config.yaml
n_layer: 20
n_experts: 32
experts_per_token: 2
normalize_top_k: false
init_std_router: 0.0354
lr_router: 0.00221
vocab_size: 8192
norm_eps: 1e-05
tie_embeddings: false
lr: 0.0136
grad_clip: 1.0
batch_tokens: 131072
train_tokens: 378300000
Below are experts of layer 10 (counted from 0) of a mixture-of-experts language model. Rows are named router (the router's row for the expert) and show model dimensions 0-223. Each number is 128 + 32 x the weight over its row's rms, rounded and kept within 0 to 255. Numbers have three digits each.
After each expert's rows: a language model's description of what the expert responds to. This comes from a sample of Wikipedia text that the model never trained on.

# expert 29
router:088132112150105177121171087089138108129131158177103117103168187087132124149168104150139152124128090190125162092096159082127103170184123127150079127084154133126128182103085183126095118131143109067130140140131096102156185059135104114062119089123107210152103115131110165141123166104156124110134112169180090116153151089205115082125087159188120133153119133098152074199151083082167118112115101087132138131151127136135100112131142113110092144121112143121182139115153142085122122149120124195152167072124154129157111117144133115130172104084113134043136143168169167157088127158104153075147128136070220133083095178174190094108176128121096103128105070105218118115132132100114141143094
Periods ending sentences, line breaks after headings and list items, and clause-linking conjunctions such as but, while, although.

# expert 7
router:149127098096151095147180055151160098125162085104088121136094139107171134128125122078178150068216129101125124143175100144159095129158114180203089082119096169115116166146185124105056140147127105112146131119162112145184119115118109069119148077117139125136135098117107126153105141166092034128143141162098080146136100151160164052121085139154125130086126102091127094151154156100161113094107139164129162059074137131178132116197173124101103094211105082086123110108085145132115169142201135100157148173113130122164095110150150122134155086156097142160108113131154164127176117121125139160101101101142090101182098161185078079075141164108092103153130145175141131090163132094150157092169
The conjunctions and, but, &, or, plus final word pieces like d, s, n inside personal and place names (Gertrud, Trinidad).

# expert 5
router:165146131167136150133114070134083135214150158127116102125078132147112155093150169131200118072142125083153087111179119164107149162157152146133132089067170150102138126136176158104131104134109161062088126151138137141089127138096076156136161155081125072099140086087158089177111105154109065169108141158120153138155134186206119091111176068162153177131187101137132075142095119159155110135119121132183143073124138198135118103114181119145126153115112197148091097187117138166143159099133141107136130149073104104175119081145124102185147150104153164131099128113136107121156142087096165136125114114043097152097132150166076184117119139173111094089105108109118128128173047099066134175101
Short consonant or syllable pieces inside proper names, especially place and personal names, such as Er-r, Ay-r, Der-ry, Am-ster-dam.

# expert 15
router:160174179144162118072174134143065112123080147124145152105176156106153110124086087113107197120117117121148141171131142105144159084074087144109082128130124166145135075149142159099083163076143137119165101147187127093183174151113138128078108133178106194087127117163082105182142169167151137120115064128113082142131125121117127143175061077087129127210153124107140113173135091138167149133127108146141161135120134152169138079108091169126142077159173126099117124092178111131104115121077115173113175211155104185087154087132109118176090110092112070176146150130119165116054110124111110117199082135180100087120133096104112158101094135110099152134110093072120151091114121092074131129191
Common nouns and proper names ending a phrase, often in tables or descriptions, such as children, people, water, Republican, Korea.

# expert 4
router:117106113131138141138073166145140137140081135160178110126054148115094149199166156144199120091171089172100113082081094153122126155176108150124167153090151126167157165110126100124084140175126116121146149135082088106135113091126123079118153125125110090160093128086088107094084050127130136150124105094147177153181159116116115123104169138206055133112082105155143092134093136122059168128183154179167154122106128112162090072145147128118099128141116162104098157118161081117180156129124063164122116137166139129100152072138140096111142157178135130097104156155183144142181170090194140153153173154114097130114114103093137190202088163119216072142127179143124188129122099117147132143088
Equals signs closing wiki section headings like ==Awards==, plus heading words such as See also, Career, footballer, and years.

# expert 31
router:173102156170126108098162132183139064128132142115167126143161111084092136124168144112110168150134181165067109127132162122169139112157140061104103125181120033094136160126124117139122147044123063115117125123125106088101100135089175067134073146119179127139143126113124129085150114135127155062106053218169118055136156151149107188108096139107158074200218139097154069114132089105084123124155109101148120154161125120153147170119100130177166149156105090130112202108188129101081160148110126106089097140153073102128116124063092133150117157124130111137076142118149100125115125099114095118143111148156145147135133138193179105149123116114167167146120182149160167111114165091076138107149
Number pieces in years, dates, scores and statistics, such as 18-19, 1972, September 24, 15-5 records, and century.

# expert 22
router:124099111100142173162121104152149159161065184053103097126119150134169142118092103158160068140156106103154167140155168131132122165100122102179167157074163136187153139165143145146148197139096138045114096111133138119098123159144162172133186141089054123092065075123176168125079132139118101142131161139094133160091084091085148104091138152145084169101116133114107056111117127092194139110143166135118150150163117123119126148192123119148104122145150132177137109088150182091119123113106178155123146147152148112174112099158121130181143123076177147104183123133065152080073147177145173163169073096113065136161102140127132063116075119115140163115152083119153113152133122064167105133059
Colons after labels or titles (Frequency:, Good Old Boy:), opening parentheses, slashes, semicolons and dashes in lists and infobox entries.

# expert 24
router:172133138109164129146103117097131137127057140179161175139136166131102135147113106169066138116131117133141045174120177074151172107118124119078107087100079102067131148139077168171105123113137148105149154184123091098127105158098117107071115171125093163089139123148177115131110134125134118053164106183122119160135115143144151197069121103101165115134134152145181167142120124078179148138106149107138163120159153161120089164119176108150180166106109093132114120155094062138057082078086121136135133067136174143094119156169101129120113151086181084143088164137100122128102104108146073147154068121125200217067116122072190141141145141115105137139141173090043112138158145160119126120104
Nouns ending a noun phrase after the, a or his, such as one, member, career, heir, language, vessel, plural -ies.

# expert 27
router:106134112209097069102158146223120153092134123110086117155133070118135124115155135116181104124157177151120115124139083125153104127083104144100118080137115141113098175136076082073117140138115180191135137120089131120132160106114121143129173116169086116121142146192146031124127155153113132127155143073111124094119134175160126164130116142117078096148142054143090133128103155099156130110101132116112138143146173146133151141128149147140091094121148148112135087095105087126144226155142195086105102153144083104100073117102150092166159133147173075227176182078095126201105098089181145124112112149167168102123148114064049111156100121146132144129110196096109134184145125149150092133140
Line-initial dashes in infobox fields like Preceded by and Elevation, the word the, coordinate primes, election table pipes, and adjective suffixes.

# expert 18
router:120120165109128153173142143055109151106144161114179138107121179153120143079150114133082130124090068143095122114102139060101132134147147066178114119145088088099143036136103128169111142092082123089129118090138175118095190092114141144149128119132161149086134104180162104163177102139159150059171077102148145137142128136131132136146132137089084167143149123130131196116114140136147090164191119137154159142096166130092133130131143104133165137137151174111088033138130097111102108179134136102072160075128143093108118111077119161092052149139144100113129146079124111204206205158083129129077142141082109107154156116108194239164135111157137117122163115121126152131156117120069098116146
Forms of be, have and modals right after a subject pronoun or there, such as was, is, has, been, can.

# expert 16
router:108119105159085147139153128179119096148202134144113104135118144156208101144156159175081113156048150124126161092084191138136147110186120094176214136074126185139109077143070166150151120172117181105081144094162174185210133111169169109101101124131123108099132156129073141098140132106131112139167147148137173099130128168156091149107175116110097092119068205105186177149129111155173102115145060076148146139143110118119111113094097131110133086117091126123131163115067056131162111155112164163129134161118088113155075188169148099133093125127061142156121139125097121079182124119135179134094115134139112155159067125144142117114152159144127077061086140125133106171108146104117128123128
Pipe characters starting or separating cells in wiki tables, especially header rows and empty cells, plus paragraph breaks and opening quotation marks.

# expert 20
router:093152125134098093090153171042120141147137134064179102110132109077190112121116121136126104132123106148158107083126131070142154093084129099091073126170119110103142051133181152074199115106091170138085104126099130166124118190137131159120111155106134103146128044203132157138169152112148104145138119181134157110085091141104150134124088104124144113140164140142130153078124167150131108127078126168096104116099167076117105129150093080153085120132139137183109086137142138159177100135131132133110123128114090133187025103114185109195098186174159105164171126114082157126083184145138070132122090125174158121182107115145067118150072106141121145060128190105110142123074111122157143163124
Line breaks ending infobox or table rows, and word-final pieces, especially the y of adverbs and adjectives, like temporaril-y, craz-y.

# expert 9
router:168065095175131165167188120131108102155201149156115114136152188127063132155134115109066109072130138117093111129131149120112138137198140102104118099127102035093148173101088086153093126124140073132077156088133091095131145165094126092125111074141158138142082146115141143111137074153090133139181118152109099160129104131132127101149040170072106126140190129110111160112129084117111112159097134131101109121109166100135106132134140109197156133162107098134141072119123079157066061128120158095197138068139157113136132130110116174114135109150143078120100110124150153122210149102135101082141152191130104131101136113106179151140088100119137207236182113124168134094138129104092158101165
Verb forms and endings after a subject or auxiliary, such as enacted, reacted, used, made, released, named, plus -ing and -s.

# expert 2
router:099158135080116101064143115149148122152135093076113113105165192080076159106105127163125091139103074094165131131124157090126134102099164114176090166154145131117147117154144115102112096131157118195146132152109111151147103099169138181099167127125118156147149086197110144105150158120162175130108143068107094152064106127100155171130176102079168077156127091107143188105218136161178197142136132105153135135140138142134154139178131106088136130162121183122138085173124116111174162158136141136112134168095112089101128086122149109156121103121107077188080159127124150176154113155108158162092055135144223066177137075177118115115120161117090041069088140154111133095111079144111116119186
Articles and possessive determiners in running prose, often after a preposition, such as the, a, its, his, their.

# expert 21
router:189125128136102122141148106139106068151070106117123134136111175176142155129125117178096160137147117072151175164140094118177082088031132140101062129148139162160163167082139074101084109255102087125197133135113106127187113102172063083158094149132146132152114110195122087110116098114103114168128171090133114142124129115147147085115163105160131159118086158118121154126074079145140132158138131116119154165092115113196074143128149134069141097114135058068176124128120190129112095074121125178145136162151129096094094171176106125126171099155128111121149134181115174114043134137093155139114129085113070127100117164111137078115138121129139147152156110118129073137169133114178156120113
Prepositions and connectors like with, by, as, including, under, via, especially in music and album articles, plus Clade labels in taxonomy boxes.

# expert 19
router:170142150110140111140135101206142097153085127183174072121134135114160118131108042132147141147172132146099131112146128138111178115123141179111118116125179176176113069178138121128111156088095093104118149134189164106136149148138164172138090140142134162151199113132091102188117162097094168113150107085120050154112109065175133118099041119100080110172107162120082084125162151173164123124092158131143150141187096086134110118157145134163173059144109123120083149121139132125086082125119126145153166165191167166159072110109118124085110121083087097109156151129115124086122107075088156148180109080171136122089152136104089093084065150106073146150152099100124142115153110118159164161216
Middle and final pieces of foreign personal and place names, such as Henderson, Yugoslavia, Jamaica, Shanghai, Kiichi, plus country names.

# expert 28
router:122057175123146179144138082066162150145169064116127116131126154131099141158111119139140118102086088186175073059097127078117127227178163139151148103112128108081174110092137133153133139141113085098089107142196082161090113118211083094115127181065167115148130092087151139123084133144111097148077108170126184121151152191104138143123156131153131144097143113142139108137097092128141124164139119150104157090112128162151141133085171066075085155113152071139140129094157133105158113156119106134149154083132156148132128112160069115137155191159147124138056135136130138193120089135081108067115127110069121186107102161152149107182168149126128119145193118116087143156059141126145128113058
Middle syllables of longer Latin-derived or foreign words, like cons-ci-entiously, diagn-os-is, coali-ti-on, der-iva-tive, and prefixes such as adm, super, trans.

# expert 8
router:120146195132108130155106104077094143136137081088089085124092176127138092166116187139137146102142130096173178190136101066202130103090118129137083202115099166127144084089165080100121157104121120139143089164172132114153059108103082071153077167100139179118147153147109130125133118136131142132072098091117175131118156100094098137189164143071127105123106132206141181134080148157172122130141113127134152050137111183152121107115087102129103082114170170130094147091118123122193123111127115151132126193158102152100079089116142123142141160131109154142174138101157107153065136143130087117102178109136134105135189231135077181124116148117168098119159166140139194137077098155143093115112
Commas inside numbers and dates, and field labels in infoboxes and taxoboxes, such as Genus, Phylum, Coordinates, Website.

# expert 26
router:121050143141172119046125184127088181127092124039081133163153121216088100110160177153131116104035087132182089108180103131131141090086111095131116173182134095135131149084126100162130156143126080159162131168097143057115114083058112101138129164112085105113168071103155099127142089144169123137106133108153107129091105141117108116156087133096131168133203127120193142101094126162116142108158144107144102130119172166143162149174105146165144212146175131175141088132096121155152159093148104150066086135091102131172155126121127144134045136152155084096162143112091105180124101138132085157127129134123145089103117131182137151145089128139094137078134172117163138132126138141116189147104
Units and suffixes after numbers, such as km, cm, kg, hp, inch, 103rd, 20th, plus some table abbreviations like GA.

# expert 3
router:129123193133107172126123136137097131166098127131150105146085192110134114157083187100079155112133121168106178183135047118143151137072137186129130105178083118113138170097112043103076101139090097154084095119127143140112132085169125078105194177133131170131136159141186123112094103162146117087088112128113063084091111087144163162140188137147137091112145169168117140148091124112126094123126073090093119136154069152106131119052094140169124200152168089150166107065130117132144056065131150100118130141083139161053100127093129091087153099113138119097131100136168140151121100115153103174101158124059156106111168145135120145157141175125170108174155179106169154168110138115108081135098
Relative and demonstrative words like that, which, who, this opening clauses, plus pipe separators and dashes between numbers in sports and score tables.

# expert 25
router:123198138058167138157147106154161206171113157042126152163138157133139160078161102147109155118134090149083120153168125047117148152094146093118141110092067114142149120155107097130130175102136111120136133131089132126089140157112160143120158185143116111119126118183096146092113132154123091129181120171189155118174092156086180168109108121119106136186110125144213113165089173093157030116171087125172150132127081155160137144068158110131111104088105137062127134135114112049142145114147145164182109116118121194118175110135160114148204123087136084144189129112095109114115099158124100156090109090168127144136165116137104126137158128172099103087132154136129199171162161091116073132097
Commas ending a clause before which, while, including, plus forms of be, adverbs in -ly, and numbers within tables.

# expert 30
router:132146090153071121105077145207136184188090112193126080105175115097098113133165091120131166148115184089080187118083156137086119141104126132112156111158126114144144104141082138085094106154147124151135138119163128123147179153107134144078121139135051165147151148155104114112113144082114192146069183104187114182092172082134125105134099122103108134188140144134081123133163073143108154055095117161109119218143170104107163108103180166201112105140137128146091160117133172094152152097112046178135140123130126127178143133116114082138077081086151074055141147148062172088114114113143136103166105141132109103133093085138118183086121155172107136123184122102111117119153159126127163110120
Final pieces of names and titles in music, sports and institution contexts, such as Flack, Center, Crusader, knighthood, Bloemfontein.

# expert 1
router:102164093070111159153115149108096130110123116136181114103081158135121139115127096156085119135076105120151147126131132138141071129152112127137120123108155108142130162159128127111109150108085154094166148130110102192152118188175146130196102157081121106178120115139187131088109165174158104049188089147130134154137080086097136129127169097183116182165112120152169164131155123111107066141093113156180139193092121081149112163088130107149152120128131109104157093106072193111195120148090150110160047071128096103092144089190175085096146088152184106119101141137184132126120050193143183067126085133189128124083185118094142113124082161157148130170099086121134119124132090139165095083143
Prepositions right after a noun linking it to a following noun phrase, mostly of, also to, in, for, from, plus table pipes.

# expert 17
router:130192077134084127125117091159077115121065130109115155143075138171147150129158147182141167121116117104163184187134135126141091091075129133147100109099131174171114060089126073100127100199125118089131103111129103130149178118083078086160131212167055115096174148176081119105100110116122147173130139105159099113087120103161120102125152104138113131087119134151128171144078148105178161071179157135125177105147137155147168124162139085120164161099152095134116133170132098132180092019114139150112127173145154184096149146195125104111155133103086096106117179141128086099059173125146127168104168136160112173074158150085149147122104110127125169074133133124139133122177054142175126118142
Words in table headers, sports results and article titles, such as Division, Ref, medalist, Votes, and the s of Men's.

# expert 0
router:161173130112129122051223179187105118166094106075135112135171076126130116130119099116153187148162184112127152150140105173095170102138071123121102163113100146166111084152184166085161186067146128161166096131109136099105162145115138175144124127140105147079093089112093115155148169137195107146132098089143133108142126100103096144130046087059102126136192106075141067134114146135064108100115126109167081163146116083112152088134152141122145126179133151107149145086196096098125157141142145138113138144171127137129131085106127155100091125114163138157163087107096154082113154099162071125192131070183101088140165089117097161067129143174125178117099145124169110094135161091066147116158
Final or inner pieces of proper names, places and Latin species epithets, such as -ville, -shire, -kov, Swindon Town, Düsseldorf.

# expert 14
router:097154140113107129173095091076124091166167124239124079139166128168165110103084142114146100125183167146109129121128121164088136150106178167142137135132086171132125112091144131107112112116142158165161128137161103159157119165117102145160132125100098180116118110141120117138068165089171160133069155096106063127088186126157153111159120125152138108131151131113024162156092088127182157100173131116062130112171146151158150078128132140138106130135110086075167106179085173141094120101044095165184127116158131163181190137172102131121091141103042191101134104132122126121157123163117124122155136150131096140168159148143122113086121168109098112161199090137098118110105043071138143110183
Single-vowel or vowel-cluster pieces inside foreign personal and place names, often in tables, such as Ta-e, Arr-o, F-á-tima.

# expert 23
router:136146109152108128137087139165128160127185127122098118182111049157112102082146135162119106139091075122120111154129112184130069116110131140117183152167189168148088119149114090142149184133112120215095164124074134139117138167188096120144146159148150071114100154100083069162132104147111142161119150043107122120125114101170119161154115113141142146032104163090135178117068132189119175095144175105087086136150109117135117174123087160122123171126124149169127089083200105118183168155158096208106104147110125097069129157122133119135124086111154097143153074104096113128161156146136126157101102123124137080113169081136072138094062120141164151080156114128099113165108102145155102146035
Pieces right after a capital letter or first syllable of names in sports tables and lists, such as B-ul-garian, Herbs-t, Tr-uex.

# expert 12
router:183221106098100172078187129094158068128120131161147132140106114106121121105110128093082096138148132090110172144114133132157135148172079180157159128137125135188096055157146176129158138089163076091084085095124148063068087122148129131113106149098139178146153123112196140065133206145101105110097122139227200085142123104083135111117155094129108110141168080106133065171143081129093141146137129140197140133187126074108071106145141102186138097127129127130103188135149092098108184147104168123136165146106124135120170133093152131107111104113133173150105145130143130126099149131180146100127145061115092140152149178120130171083085130146141123101122135205149106091077133108099138091146
Pieces inside non-English words and names, Cyrillic or Arabic bytes, Turkic and Slavic place names, and particles like de, der.

# expert 11
router:167128141119102126117100112175159115083098082100122147119098118082109170109107108102133109123137112176163141115098109102145139090115125128120085125115157132164153118145126118111191142162075120150162150164155157127143107137200122151097162198127144112125123142217094182165117121098091146107155157163102104158138101122118162138008080108163150133094124149162107127084125131155117155136049131141067148139143163126090158111091151143140126124110116143144129163060177173128106163080174164170115079156135115078073070147146201086144201127149128091157108113131080118082109097100160130094170148091162126135113104095183133047151125122069134138160161135054155115189122190193145120144092
Dollar and euro signs after US, caret and brace in math, than after more, plus word-ending pieces like -ges, -land, -ination.

# expert 6
router:098118082090114154169116093144082186089085156100092142103136103150051131134140176152082136131122114132132141093078157097139135145166112072110210161161077155106118131119095176130106084135090101097119121152125152100142110132112190072087110160143110119102108116093160131125165099109154134079188123166186105165147186147192095154103221141093163117138099085176166169118132084102150166149180124082173164116120148135092128162147086099152102133134091130059145154108132104132111091138112111104124148097162190101089115124091121168088072193142124099057149130084089170123145100156115184163162185120165178120131119100079148153153123139116150119125066149090114166097162163164119130113080
List-item dashes after section headings, pipes in tables of titles or names, opening quotes and infobox labels like See, Genus, ISBN.

# expert 10
router:153125122115127153146184159085141140112073143166123117124155192127105135128108141079103106116119166172128113137125114127136160056141168113113119112111076103126138158091096162150114131105104088091187156149203098139152096181144133095074141116079124112137132157149171189123151175146151135083114121091086103183119043103118111160147162162153083084157156119095142117142124137091129113176184082142140117126204099131147127190195082114131129162098130066102150126179154111141094067120125073118105109144187072163049159173143115154113180157158092119076115143171128124137147110118120077075156169208112109121120135134095165130149135100127078113159152138182105158160104157191168125083069
Suffix pieces completing a word such as -ing in knowing or outlying, word pieces after wh or qu, and words like time, even, possible.

# expert 13
router:113148070081138167146165172126129118093207159112168091076124141141114149104183152197114069116081141119152170104134099129117091092186090106137097138123130076136154180150126155157119104167177146158173135139118102149226101085161100101140116115159194111209096108135157161077106144170180154119151133127170105133165118096076163109114146104125077162087130141111108152092167088101091146131130142083129113180041078134135143127131151106112149118154124106109127058154084128113174128132075196132143081048109087093108131061170133133161149153180163125116162134124165186158134111175124114082147139083142148102123134142107118097135126151166170141156090100149145128108085105110130117093180
Prepositions after verbs or clauses introducing place, time, means or cause, such as in, by, at, after, during, near, with.